python train.py --num_hidden_layers=9 --hidden_act="swiglu" --normalize_top_k=false --routed_scale=1.0 --balance_loss=0.000431 --init_std_router=0.037 --vocab_size=8192 --norm_eps=1e-05 --tie_word_embeddings=false --learning_rate=0.00182 --beta1=0.95 --max_seq_len=512
Below are experts of layer 4 (counted from 0) of a mixture-of-experts language model. Rows are named router (the router's row for the expert), gate (a neuron's input weights, with its number), up (a neuron's input weights, with its number), down (a neuron's output weights, with its number) and show model dimensions 128-191. Each number is 500 + 40 x the weight over its row's rms, rounded and kept within 0 to 999. Numbers have three digits each.
After each expert's rows: "mostly gets" lists some tokens that are sent to it at least half of the time; "raises" lists some tokens whose logits its average output raises strongly, later layers aside. This comes from a sample of Wikipedia text that the model never trained on.

# expert 124
router:447588498490544448543521477535524430436492574517553521509496472432511541453507521443460503481482513518494552525534541531475546507429452516584501477486527550532406560526520445522501446490537496
gate24:519483464527517439440542560515488432543472447503511532464525524502534499507440438542490500444537550505523486567498470566548538569445464500528470501489457493481450576490567543489518484444461500
up24:510494581512441568539457499456529555512515624550493493526454482480493529453502565521511455519433503523475522462490556489482467438582529480511517495482564574566565470519448500490530500526553474
down24:498519446509489524505499519479445542444555535508406514480441528502543559589511445518546463459410500487500480499489545450457417497520486516491526497544472471504593532475453557510501500517456484
mostly gets: "\n", "Scientific", ".\""
raises: "-", "\n", " |", "1.", "S", "M"

# expert 4
router:442443445488516497506552566513495547465445469493528435519478500485452519523545458449513483540528500476424472433454533444520502465448483466520488472463509516551524471486450525425506544577542544
gate12:444479510555482483456556471543510490530538553546519501509467451535543575524444411462524553479545503482481492472517503486502459444574542570413521496480536499471495544439463512439578511486472505
up12:520425490499510515461545470516453470508551553573526486525453507587527536569476489489555572505531488573508572455536493519519516460520552578417471510496546536494540476466532521455512456518556450
down12:516560477533558483528501539541430507535522547482513507500498429555563488505520494524544518492489424550416515464550507534477490585493426443449506480521446521482510419479501519514564554532508584
mostly gets: " far", "aly", " learn", " som", " enter", " come"
raises: "cle", "ki", "isc", "ivision"

# expert 104
router:479494568468572512443509506496490503533520519477532601457502431458559499557491516473484520529560504512497471541533517540480554498418444447481549431548616444515483520539531465442433493430565465
gate0:520480535508516477477516497446544507484487478493470464498493513469529473478451586514404531485484499431533570504512443555504509554518514587471547604539540480415454534465473555528562486506529504
up0:546455546516522506480482461438488444504494486492432518508503457473537448482465576560410572531505564528500597470516489574491522549470559539439569566518498485456480537426460550508529482527498510
down0:550535486535558502554501481477418438544534513509564493472452521481552469488539551457491469528491470524548503503509410538502550514466513539490452446490568546443518459546504515453542514461471475
mostly gets: " ==", " ===", "s==", " also==", " footballer", "s==="
raises: "\n", "\n\n", "\n ", "|", "]", "=="

# expert 6
router:478447546471469488506492520522468536401485519518519455506551458496517514461491454454464545471483483568505540515589576430555599520510508528516481498527453546501399462494432427549489502528551568
gate2:465488577501484469451496469499509539454451483487466442491498472530543502507466487478468513486492510533487487530513430531490432537495405507538482440524433463504554515486491517535547447541540550
up2:515446447529542539589512456452451490551549497522485506504458522513453433498566496527523476520514583481501530442499469530494512465458563495463528533493555576525488494472536526438438515486491527
down2:527513533512443472518413482464492464525461437478507567477526477536464441487475566500528469545534530484514504451549487508503431477489497488513526531533487482537548484472511499548437527436533523
mostly gets: " ", " \"", " '", "{", "_", " “"
raises: " |", "iron", "els", "umb", "'s", "vert"

# expert 13
router:460465490488507498512496488511493485435529491559503533567476479512485534518494523551484450465488555461577476572521486492507499522527514496544558457568464485553422536549546484523476462467430477
gate0:445525486538463550507485425501514531425430402515514452447515427565500561467558455511494470501495476534494465518561530483535482591443411463495489480481566566474513476523483530521530442460446509
up0:487547419481422476528562498508511483461513478468489491501443401521428452551536455556519487443539551462571482480471542540520484520400448466573529475451546515479560494442516492544517527519498544
down0:480512486589493559467440424477482505499538471530487493475541615549495547484564487376534463496497490488509545511541495527520546513484464427480487573503470473527447450551475513470467456521488525
mostly gets: "|", " (aged", "″N", " Died:", " Years:", " (age"
raises: " ", " –", " —N/a", " —", " N/A", " ?"

# expert 5
router:407455521543537570483576502504489486495580451488465556561574488499499485482460523504456556515499549544536453516528449511534542516503419462554520522509487555491449539505570432508478453507531483
gate0:470491548518512463482497540474519577541491470397563460503565519463473493467493547533553507534423439446552519436551516486551474446499484521494559495466484432455549440476557489553486444485454482
up0:573503450547522483515433550521541459444504476498490466482472497550460473463519551501465476485613506492458511556420545523491565589465466491488425486567486513506457492528452491502523461558486501
down0:471504521520413452503529445507546548497497466527474488535495558456475564505516509460520551573524497503462506443524504483518449436491577443472459530461485499531530479477510449519532541508481536
mostly gets: "|---|---|---|---|---|", "|---|---|---|---|---|---|", "|---|---|---|---|", "|---|---|---|---", "|---|---|---|", " Total:"
raises: "\n", " ", "\n\n"

# expert 57
router:516497493446461534538482481401442548465559502534537550483506540507511461458477501435489447504509473488521542487558493531563541435509511446498512478579511524471537466513508569549430538550534461
gate0:424518489481409582576529470528538517529480467436499458479474491457519565474548536562519456522514571449593451519544441519508486568511534436495474470479425525518512488486456465487553495517520491
up0:461481489515556535512490446511468478503508462441552467448434558437466537587464482472517457566518468483584538479523521426541489538471499451505494475559461548527470413467455437505548476508452461
down0:474473548475504569503418468478564544513485500496503566495534482496501529502545517548452498541516441503497479442441469502505418487483455523469426426566537450499520506433524594540518470436566527
mostly gets: "ij", " Az", " Hong", " Raj", " Ah", " Ak"
raises: "is", "an", "ut", "ana", "ir", "ima"

# expert 40
router:428504470451494523511524456488519523511588500549417485485505477529430479474507512616544454467477426554543557564526478507509441491527576463455407515473441520521495502526465536559561496521460480
gate0:479490448500389487443507490457507555497430516537493511516449549504507478527555475502526515475562514454528441479532499509510537517508570461538491494539512483464503490515485519526498549473448502
up0:464454541481498424526446501499538505529522458494458476556506519515516504458502531464495519498561454525567460541462549455479535545483551508506500484525549562524469528470500534493464561464488629
down0:516545482482475526532480514489499554440491491532546502486528596461483461560459522503549540510494417483540514467578479532462493397479501554492474477485551541492479510473552516516472479597478533
mostly gets: "ol", " Roman", "il", " Luc", " Med", " Christ"
raises: "ine", "ene", "ina", "ab", "it", "est"

# expert 52
router:453480474447439534548478571485452537586528493521553420489562537481478459466524520500555438557529468481460570458503524508506473508448501480463542496447496562494497462518466537504552486551543452
gate0:506491538437513544513475499540539428527523531485493514469474502481446462493461513556498590531558488486566564523496487415492505484549467460501506533531480496463523470512524472529469517533511520
up0:425554509447505549507500494558487529401461500428503516503519453492539490477447510503472483480497473458543533559479548526506486527470418546479430542522594585551478510473468458484467505539506485
down0:592480554453473493433515464515449547530537563522461538501524511520539542440483482488494531520529537570453529550542441494502469573548522524518463490508514459524508541510422419592472475506496523
mostly gets: " con", " al", " Al", " El", " en", " Con"
raises: "ge", "qu", "ten", "vin", "gan", "ks"

# expert 68
router:550549473476507482503480454436485505586568553468456490531474445590521535477501405518539473479484499513536492456545471494416499569526505467477531532508489541526528511483460578567537597518493503
gate0:444466528497460466502446512524537460494485470563547478525475454479459439482525465508554451558430461486516512450512462470485481515480486532541500468483475505538440512582445523521434481504507527
up0:470488469512544501484559515532495433580514526477499506463519505489466493537512451508525479511569538544538529533502524533509543481541509541497552534542432566452547515481542491511476491446453500
down0:485484516514524536459520535492540484537476518356462508504459470481507479487533541491530484455504516495546510506469511493548579437546444406526495488513502538543499501401465454408586588500472488
mostly gets: " min", " mod", " Gen", " Ag", " bas", " ag"
raises: "ely", "e,", "ew", "e.", "eman", "ely,"

# expert 86
router:484478518504546543442490430547507515500472484455469481450503488519423524500501531580413496519501552514501468461413526531571522530532441512463537461562553460495528494492443463472557508515515446
gate0:500518487543537478507597509481446512539521563480532550551434420491490479508487496526464481442417524470498491462538546458488543443488546544527521502495429488538585495486558428516493484543529442
up0:425556492530454482470559441549521492576528541450547562504447494494539488574441451531514444502455492442495408462500570452557540484558520537467483568536468512477548455522493415557526473476525444
down0:496520519490457490587453504490476497512475438454468521494470502427484486559447453504539512469468477498511506552485475553520550504479506588465427508464408481466509504501472473515550534416516443
mostly gets: " 2010", " 2022", " 2015", " 2019", " 2011", " 2018"
raises: " (C", " (R", " |", " (I", " (E", " (P"

# expert 79
router:514490520508519561447468529537540492511512477461509483465494498473443578533534486569464502480555507472465451558435596549514583503561463501516526426560504417481481541509517508448523464550479450
gate0:530450430455516474476493516513536482494544496486468486482450498391485424498472498491449508517455532499418528547514510445528504517489425489448549528548495532549496544503428471472510537497551449
up0:440498509577505558484500530556497497494522521531470576483457493457482463483482531567483536471509506522478529546504512460544508529473479479530529499511499521443470581509508492519469501502591518
down0:480473501478479546495500442470506513566460502495433552501423490518484561448495477485522540560463508483542550481475524545494441560431528555565497504477461456457487484520495531497487545527454489
mostly gets: " 199", " 2018", " 2014", "–19", " 2022", " 197"
raises: " |", "\n", "-", ";", " (", ":"

# expert 126
router:527481418468513410443490441437529424601559505473463530540487524555435496511531529450493497574459500476446535486543461472578474428474585567513424530473523442546531529500491563529569520547510475
gate0:564402507508507495523503506469414547519488499502498479572453496468522428450479527489481566530523473540548549498473474475471505519510447460493387487515516475486461441527452396527515499518519470
up0:441501526460515485457488550568544553488507469535498556500515517505542491607519456447532499519547490502534481516476586474522508496567502485459530569496511498446505540476607517451478454525439536
down0:394509562510525470423472517595487488476450534480513518539500531454507555359497472481516458546525487536510515541504445458417452529512498462525516506559530478510523453499559557509473544549536555
mostly gets: " Ph", " ph", "ab", "ph", " imp", " cell"
raises: "row", "as,", "ily", "ara", "ato", "asc"

# expert 33
router:534476570530524490463444497526495521555526497448478526470456489511466536525478500561438553505530520468474452537453568523559589537503503476542555480562526421506523585553475457484527441520525504
gate2:490419478392440469531490517467486417462441473490444483415460457471459489451526431501513489610541530507509510471462380473517450472493474543479514507499529498540553422459505464489490507490470512
up2:462560515574524537486564498495475538506521497440548518569534546557523480515496514547536485446478462488503494572556618501533475421496476547530492544494504535499510497496500529495505472478498469
down2:491490491515472478499468526436547515468501562500466522482396500539476477476580550476456541520610441534517440430545484510517479488447604465516467472483458562490542530508471479463542485539576574
mostly gets: " (19", " (200", " (201", " (199", " (18", " (198"
raises: "′", ".5", "-", ".0"

# expert 127
router:469501532481535583483520476503489575434568493496520504517507509452498507519503493507548547514557470465489496546463554523505546535584526526555533472553514479438480504543525457531600498534430475
gate0:515490590477447484457475475500558508484532590469474510518536503426481535529491537472407458481491498494467479472438543454467535544613542466481503492547524529496534480548452496424502477595522508
up0:436531468497529505545490512542461515536530447595532563523472462486502489470529524463484477467509483454494500520504489444567489505574488508567561489549554527510555544546473491484508474515490510
down0:520495572456435459440502501471532471459531553455538501497490508474464489540507506495476544505456467546498528543523501510537543521500540613441433444517419526480515469534479438476550430505500446
mostly gets: " 0", ".9", ".4", ".7", " −", ".6"
raises: "2", "3", "7", "4", "5", "9"

# expert 88
router:482496433511444491555526572531551540550413492492544481556458550483473501503460531412533486531466568430515542440518508467501513448485470495441402516517498516529539547540532457433498469545541497
gate0:483490520421511463462506529566522503437523473506472398482496521569441482469472526583497459570508513561507465505486533496552510498501551458495573496487491527470535499544491507502445489495538471
up0:523508488523557467480439513527503458474427488527482449460554524566448500475491519578543459583467494466474449514563548467559587499550543478456520485476468449482573520545527488545451506490423482
down0:563474463531469476456545426461499465419544480460509475461436508464456494469491520495465503519511511456510486446461498533623525521453487485442467536531477498515466370530509553417485578523544505
mostly gets: " De", " Be", " e", " Me", " Le", " de"
raises: "ed,", "ed", "eds", "ed.", "ij", "edy"

# expert 39
router:575500444446516455516488502497492426600536491512495571593526543500535463521471471478541539455455459493446536463533465520432498553510509546538441534458471456467520475495476459556468546557516503
gate15:508451472482454564481492471512528528497490443434519438498511480463446529547547544475517464560465573489445500439465586520428565516567534481517462549493460597471455530426440451512503529482496548
up15:617447503585489466533481467450536561508529460463370455515537454503457541537467487458468454538441466528499482478530504526474506492486464484498477450469469500533485505478502534547506518519517507
down15:499443444491557502443480509464559486568536545508534517500442439510413456490468461548429428516454463495473489442487480562431491485477539447559487474474493463442472499477489482529503549530470489
mostly gets: "oc", " pl", " Pl", "St", " st", " design"
raises: "ates", "ating", "ate", "ated", "ator", "ativ"

# expert 3
router:433466545550510565486485485523511521496555505430484541554521491500442458513549567518448536544522582565491477513486444513572538513541461500574469489517500533471452490534546441525495495530474528
gate0:496528475416513512467437519504502509550542489494539508514531460445525514537502477480513511506520551471540539517566514401519505432526470487470429535456465498468504484506447535571567507476498431
up0:518531519511468525471364498501500452550497480530541503487515518448523472551600548442517473565548532509523500586537488444485553461477470486501491519500449548500449504553434460515487496467507478
down0:522478502425480503479460483526602507460559537511546459402494463556475438485514476501469405550490542552476454472447469550573538554438538425428483484523476492452508534495449564492500512557461483
mostly gets: " 0;", " —;", " –;", " L;", " Coordinates:", "″N"
raises: " 7", " 4", " 6", " 2", " 3", " 8"

# expert 28
router:458520498472539489538532460483478547536593474482417508566474532543506460505537476581466506558533455586509559525577528504431410524512526490460441519500442557494510454451415604528482476444475489
gate0:545511496570500435474581539503533514506495502511484449519425478532490448529512537487508469551544456454528550465519521488548414486530455521471525533535478530507541463524475517457502546438543478
up0:533487495517489551530545543453442411479484480452488524461482535453528512534458531496489492521450450534489486513444588514515511513585383480512551442510503492533494551485443511447544592477540536
down0:469468514537472523539529538531531445461491459561495464452488519500509620500532505472514513472526520468435532456485443525509530516492416537416513488499515531521528471546493454496457454514473550
mostly gets: "ass", " class", "ograph", " guitar", " Class", " ident"
raises: "ically", "ics", "ists", "ist,", "ica", "ician"

# expert 20
router:425497536509532476486515544510550506456549496491531555606546446446545542478497455456454521474439456501518505444483534510488541491496491498589401448461464543520451508533563442580521407454531498
gate24:527470508451458433495441535459571447433510494535472537512461484525527505475480489388504551477490483498502482497514511535442531473462466464524541524545477516524485560499535559453480467563502452
up24:501534477511463511464461528521460439527517455493454534472457418463533468527477400544426503544475506468497474473503532563510523466429457506565536522450495477476526525472518538534470493439387555
down24:535465487538483537396553482533535487496556433458496486460501528526572566493562456502561518504498497500584458498418479512530546472518480538506516518504512491506489476529477445526540481513479410
mostly gets: " MPC", "|---|---|---|---", " MF", " JPL", "\n", " ±%"
raises: "|", "\n", "S", "R", "200", "201"

# expert 62
router:560484467443515543585474483509496500549505466550568467503472572622454406460508482452524514491539527527494485503509480498481474522458438544565442527454471517509487574491521505560545570530496512
gate0:514482507489503488595501455458546475443484495456438527479468555534501477503432426537483519494469446469513516476509530549498480534526508481495539519525513546553503519570481522494472487408499505
up0:492515559554516486441559445503501476539416464485569512427491474487461482517499530487547562457530481500453537519461457557404550531557452444482542480532476454610422570536489470565450451547542564
down0:506495438497533457479451447415534493466496433490482413469477572577469476502526485600525502494487506515488458491513489517526434527513494504480536459465492537542478589478487508485594489565461540
mostly gets: " F", " f", " w", " d", " th", " W"
raises: "ra", "oe", "o", "rag", "ram", "re"

# expert 23
router:466458464529508504572483451453477444527527518508507500470510479532568506467523451491546500486548474559525531478549465433456445558473557476491452541435467451560550507424486502573482553557489466
gate32:495467527462512427465558559530489478511516430505535475497497519501459506504524430531482560513466414470538521606421529423507534530464501505540526541466475478454472491520474448406469513540528551
up32:466460475515468467470452452503496445512477500509514521515489516464513482496443491502466502540519409483574529552427503530494555517516481553519477558446472489418457532517483418423448481508484535
down32:487500583505393543435516465562538463518491539517490482539553471537539514548521461551480509558491552482550543564512518451521454464468404472417438544464438423504549457602485514465506445463484521
mostly gets: " min", "vent", " mod", " reg", " ident", " success"
raises: "iv", "ib", "ely", "ibly", "iar", "ive,"

# expert 99
router:429455561473535491471453527589485514462458511467506455537553486462545586506528379426489548494497482523455487507534541519506537492547468491492465471500539516514514525482504471558519478494540577
gate0:483480457523467497576517475513464526494543482519496450446508559484456545512449438485525441471522530456539536547535426496499488523439555444526444501429458520516461497530491551474456477443492529
up0:505470537541558482372544541507489504471462505520503526564522502533528485497524530528492497575509493565478482449428553455504490512515496502493525546498580489464502424505554447557527475567499475
down0:484457507476472512519466468466457558519515445524492536482421510504489472525477504490517536542556510464471473460482424525529434411426524472531485556562533496493494487457525442449418543527463529
mostly gets: "/", "(", "_{", "–", " $", " '"
raises: "2", "0", "1", "5", "6", "n"

# expert 0
router:451501542532499549533482488526463502482511497439518499484521499479463538536535428522555549521588513478425434575389557551565544505501446527483546429546522441490518553512477444506586457556440509
gate0:494531521502493490522565398487422485479471537499497496462511470525477495493464382483558504522499543491440403493513488529557491454513439473530472525486462488470523516435517532550468518452556519
up0:477482551509419468501541480497475512518552527472545526500412483497416531588506467467521464493521500463414525518504419471481529472489467468498471476514562448519462571554450493529529484525532550
down0:511502497545460487538526514587546474396488534541481466424513488486429511437565520491518505503572530525480553557441494491509515493546481476437444542510472508512522470504479501559480492538462519
mostly gets: " (7", " (1", " (2", " (5", " (9", " 90"
raises: "1", "/", " |", "2", "00", "30"

# expert 35
router:501513434433530462512465466466486472526538472512553488478446556525437465490504547505475441503502492491515559470520504496497520484482559537508514544458468492500529552514531557562513458519525520
gate3:565576513519508549477497563543476454518531456490533497448505551524581472498558493506501485510532485477429548486470523434537505533500519473436511447469526538459496394483475468448510524544436493
up3:497533475487489584477492496535539502491504479521500498563457517557525472440482505476596529443492529516550516570472581465502498448487490409554483498482567540467518513489589462499553581479480510
down3:511546501574492493459543478445568580554447490486502515520511471569578498536486491521520479552525534468411517528534471485483495555498513566518510510492519524448507525547540513444521493523551482
mostly gets: " Mon", " Be", "att", " Ed", " att", " App"
raises: "ite", "li", "it", "es.", "ab", "e,"

# expert 29
router:568501519508508467544492509523430505506426509560492493549471487478457441473453491568528462529470478453484510520517481462542478502529534569545455556485515480585460520487495584518510586518461462
gate0:592518485497472509461513494523458409574536478495528496572507461534548495490444438493547512524420495537480495542504500504509489412512482492428490494479482499533532517575509477556476518575478535
up0:452526491494504591535469514534512462511490479506432518543519560426533481449501470415464547436496512530495488448546523492494497457501471455528518483451501544430579433515498436468555486477495480
down0:463486542536500537552458478430525401463406543449513501490486454503477528527543472490454535467514558544456507559453470516565491465414501460505519446520504542437533454537498515487477559440450456
mostly gets: " all", " l", " cl", " Bl", " Cl", " All"
raises: "ove", "ow", "ade", "obal", "ov", "ob"

# expert 21
router:550424448482480440547474464494560542562520499542445531549520465548469471516473425498578459455434497460532529469572486526485503532499531491627500532498480562559467526530552530520478511462461502
gate0:596501458517476539534554466534477470502465457509497473467503447572409476463533436453506491439497456502491445483492524466441463546432509514562456544473509483431503439497490515458468510494556499
up0:537445463540416470493503480543509471484505453481545458521494499587436471502576481483495478514465483490522460446466478475428477499459468483552441532457507453474518423428461515507502526519537501
down0:528503502459558487546509611474475479525507588494496487511500562555487460490447495550512502525467559501542513451467541487506508503509486535522524506543422499516537474494474534489552486547481477
mostly gets: " p", " P", " St", " (P", "==P", "==C"
raises: "anc", "edal", "ont"

# expert 92
router:466578469486437515521533564501447564508479465434508433544461542543509520511452541470477481546528522524460485425480506482517457467443531521462484489513516565514516536519483456485503544549521476
gate0:548442526545522515517505527484503470484570542534533492433518492467540488549488528541534514554529513559527533519542500504561440524561536498429443442469454459646578479505541545503469457515498469
up0:566525494475512464471475430534444460518475507520487487552529466460497518527431408556563490441539493492482508578544490525489527490546540558609515450498487463532580554495591466474567479509515552
down0:537493463545485490522587499499483526516457488534447450545513450514527424493504496481559541473495500452512479543523440576505495488422503491516550497454502500587453547476462542522504463541485525
mostly gets: "ru", " se", " Ele", " ele", " Se", "ele"
raises: "ats", "ken", "gi", "eg", "ctions", "zz"

# expert 118
router:464536520443479497497568496519479501421488468516528451548562462485551553449515421448478539444468537538488532523583552471461497504489469434528489507495589497526456613546500499524478475497449477
gate24:490489583444455481537454528474533475474579534559452581496434526479503504480485500474512529569486554512541470493506481500424442516486451536527533440522526554516592529481494433533496497446558416
up24:533509406514539510519572486519530503491494537468525425464584466498449511475518439502520512486498450477459476497497540450536569485582549492480448507485470511488428461465522460428541510535439558
down24:551488580399537546575442477463495515501481490447502433477510548537464511523518497504553551491481503488469504486462497474493544464558540462611459501494499416463487489453419510503513558511501576
mostly gets: "==See", " also==", "==History==", "==Career==", "s==", "=="
raises: "B", "P", "G", "A", "E", "Z"

# expert 120
router:563417477479468399517454496454523446565468518595444428525474524530458506515423491496477460484449472548519552469500507539446498547479464579571492541437447494490432496493459514577523545539489523
gate3:491509465490539570444514477584561489482554432475514507445448516464440487423488502551536507495593559542514487538433462515543511499487479499448467506462467456527525510455444593441447488491574508
up3:525524462599527507505503488477454493492491482545484436538559577561474573535552495457401458482425552459494508390489529435544530527488498459620572525501476490532431490536511528528508503519536460
down3:492483456529461505548513446489535500528452464481525520494564441522510522560525500447471550399512468499469498453537463580513472489460540481473568521527541537434595441487498453489466486574453477
mostly gets: " res", " comp", " dep", " ref", " cons", " def"
raises: "ens", "ose", "oses", "ends", ".)", "osition"

# expert 103
router:453493529522514413471430481553491452559454496527466576498548521518541519543469439468510465465461551452484417508522557538516482426489506511480451430502485486440558559541548450512470493430531566
gate0:576547465452473519430442543502549577479522520523500508543519510534516578500523523542519585438475465540511461461563581485611514508503454545480527570515494514535476523506479521472564527503514512
up0:499536481531537543535572589523524556521477563452496500524485505531557472480481483489545520552420440546510574491422512492538522467505483518473454525513500458526446539480468500519515543496512502
down0:524500488448468485584567530405484463510451497543572569495530475506436519483493458461465462487444475460489456568560499563533496508498554560494524495485533489506573500531522475536470468502513442
mostly gets: " USA", "AR", " TV", "U", " MF", "X"
raises: "D", "F", "PI", "N", "L"

# expert 107
router:498470456530424490531497545563454573512397551510558491521517497526441501524494486449531437534466503419500514508488504518509497510447519497463401515420515563556532518581508533453543428519506521
gate0:482437529511499482484425474529574571502540505542539536465515573516486494562537531464532528466527528502497475454456521481507521497501482540519485486513480502555469477494506490567446526570512518
up0:492540526482480524535559464508464484537486468443458475529506563536538552485503508506460456571474533582478533495480488498637553470521516580448500441515530558476541530503577442536516490515463451
down0:480475532461428470542512516563515525519502523509469522561529445527506465476504542520527498547571492518522481535508518492471601520458466478406501575493477554513459583503443536457499475505477556
mostly gets: " E", " Re", " e", " pro", "ro", " Le"
raises: "ats", "fter", "iled", "om", "ff"

# expert 91
router:519516428482416514476533484463514528489554574525494461501493542489443421490515547466553484531531461501559505483578513486562547476529486524428495539512514553496485481507506551530515436591521484
gate0:476521471496502503453483539433500516567556491548512489510448469541426484416526456550493456499534456539398545475486486426466467550455451504492540486521515462505454550537446483555500538469513443
up0:454437460528459482481556462517567525521502510521478475551507557467476558468533526442499564439614453465529499482502478500509571500558538460531558544482523542535474523517518482473505475523479444
down0:535466544522520573501462490484579504545506489525412474537508427532495552498485457573523468459484454576484490499533500545529499590535484529573521453506488483482534523508522475488558488447476475
mostly gets: "ao", " Raj", " Khan", "iy", " Tamil", " Hong"
raises: "ath", "am", "an", "al", "ak", "at"

# expert 7
router:494444429460491456585474456417509533526520507528427477529502491540558504542505525475510490470551436456543530528565463502471474529529527542506454508469458517458527526538482528545539515534466467
gate13:464532566458585514479530479513537510451546571492497536498462465494484489455503479542442528550513460522531500498537464555414446462595424540412503563518484537501530510431413527442466521451547556
up13:472505460434483488501534499535508482498553473491497542446410537555453546519527446533501543538530535452569519587528534487548456529507459477548458502575361561516475491492483562503466500458501439
down13:512535512570493589518479516512484515413506514424439490444417428512494466513512558492508531497447499492555470535519524548492480503484540465522541476530534447533475489523529501438572458485493448
mostly gets: " Tom", " Luc", " Mark", " Frank", " Bill", " Jack"
raises: "es,", "es.", "est"

# expert 108
router:516521463487481465553528478462491511588615482505509490446515509517523488527483556526539472549546494584527602507533489511540474499547471483486536545522489511475574508533522491543544457571547530
gate0:537563563489496505536535470454519475553529536502503515515474577451511540503554561433511521470530462572526504543441485550527534563483568461466492501463487404509517453486444408517465536477489477
up0:524484496503466410479467562468452482469476501481545441552537534481527550508557448488443490547458459440548562521491504515482454427561482525462481480507467544467515455481515549492501554458451533
down0:574437507491551520475524534551521489489525491509530592557489510554506417483542412461504492466548542476507498507467512558491437488534494521550494484476475436522459503486509438507537524472511496
mostly gets: "ski", "å", "ić", "ș", "sky", "berg"
raises: "ir", "ig", "s"

# expert 81
router:516430520470531522547513493481500578532460465549505571504550503556444468477503493454498434407532475445528473473538486562481482529493499524603495532466479565562477596552555539473486526487451497
gate0:495471409485496486546432440463468551453490538461398439471538488495526510490461402551569430492525527522513501509441492498483498507492505468428554536508447519524582480524472499511506522518502504
up0:531553513504542547525529444482532502460542528502516510477538535523483502472545529528481450448484475503406514497594468466528482527524552500530548510505490523460573535481546506488450446507546522
down0:410453511538505503588545498482484576428561474463530483504499593501471542426506472473454506531493512445520546495535523480506470567545472502468494473446484493499509485493423330489441568515465491
mostly gets: " L", " W", " l", " K", " B", " D"
raises: "ail", "ass", "it"

# expert 55
router:482479544514482578513463476522496554474487493455505526535476535450456509518535470512478558515556463456533425582425489531510497507530447497526539472567508473452493527524476466472561510547423484
gate0:548473493537560577489402496537529537490506544425588517568449491475485508450589512522545537547505502515533500479524474543547532495569457485549447484512517447546540465505482471483507510569456434
up0:518505468497462530500481518504487411469578482498513532564485466482451510444539459477484539540459511573487489390461515535529501562465473506502484463509539448598547418446527490547497550451449503
down0:475457509474512485550528426435550536443490486467490557445489565538480508529500489517488493503491533507548551510439535471518500598505495559498501511442466443494598488531440543475531468486530426
mostly gets: " (1", " (19", " (2", " (18", " (3", "°"
raises: "2", "1", "7", "6", "4", "5"

# expert 60
router:534575538497533429521526482489520517562618564495444476494522432553545458492537507568538481515555522519474592510508446542467480491518567531476468537497469492560509509484486556583549454556523468
gate32:487461446495527412466555483468509511483537476581526491521432460554508569504485469471544556487508514485505460480432434500429504493471487384522452482461461478526582429475517464523491524556440428
up32:509483477542461525489482555525545498540448484538539515535468494452527568615483557529525550503539457484548458438530489604498517556507460495500600495441485471519503493466422484479444499498525521
down32:519557516590426493499441430493528490471440464523481486530502529477514489478459476511572534437453447511511479521563433485457529516521498489503410489544505419477529619436525460622568448489512492
mostly gets: "opter", " Atlant", " Afric", "onom", "bert", "hemat"
raises: "us", "um", "is", "ide", "id", "i"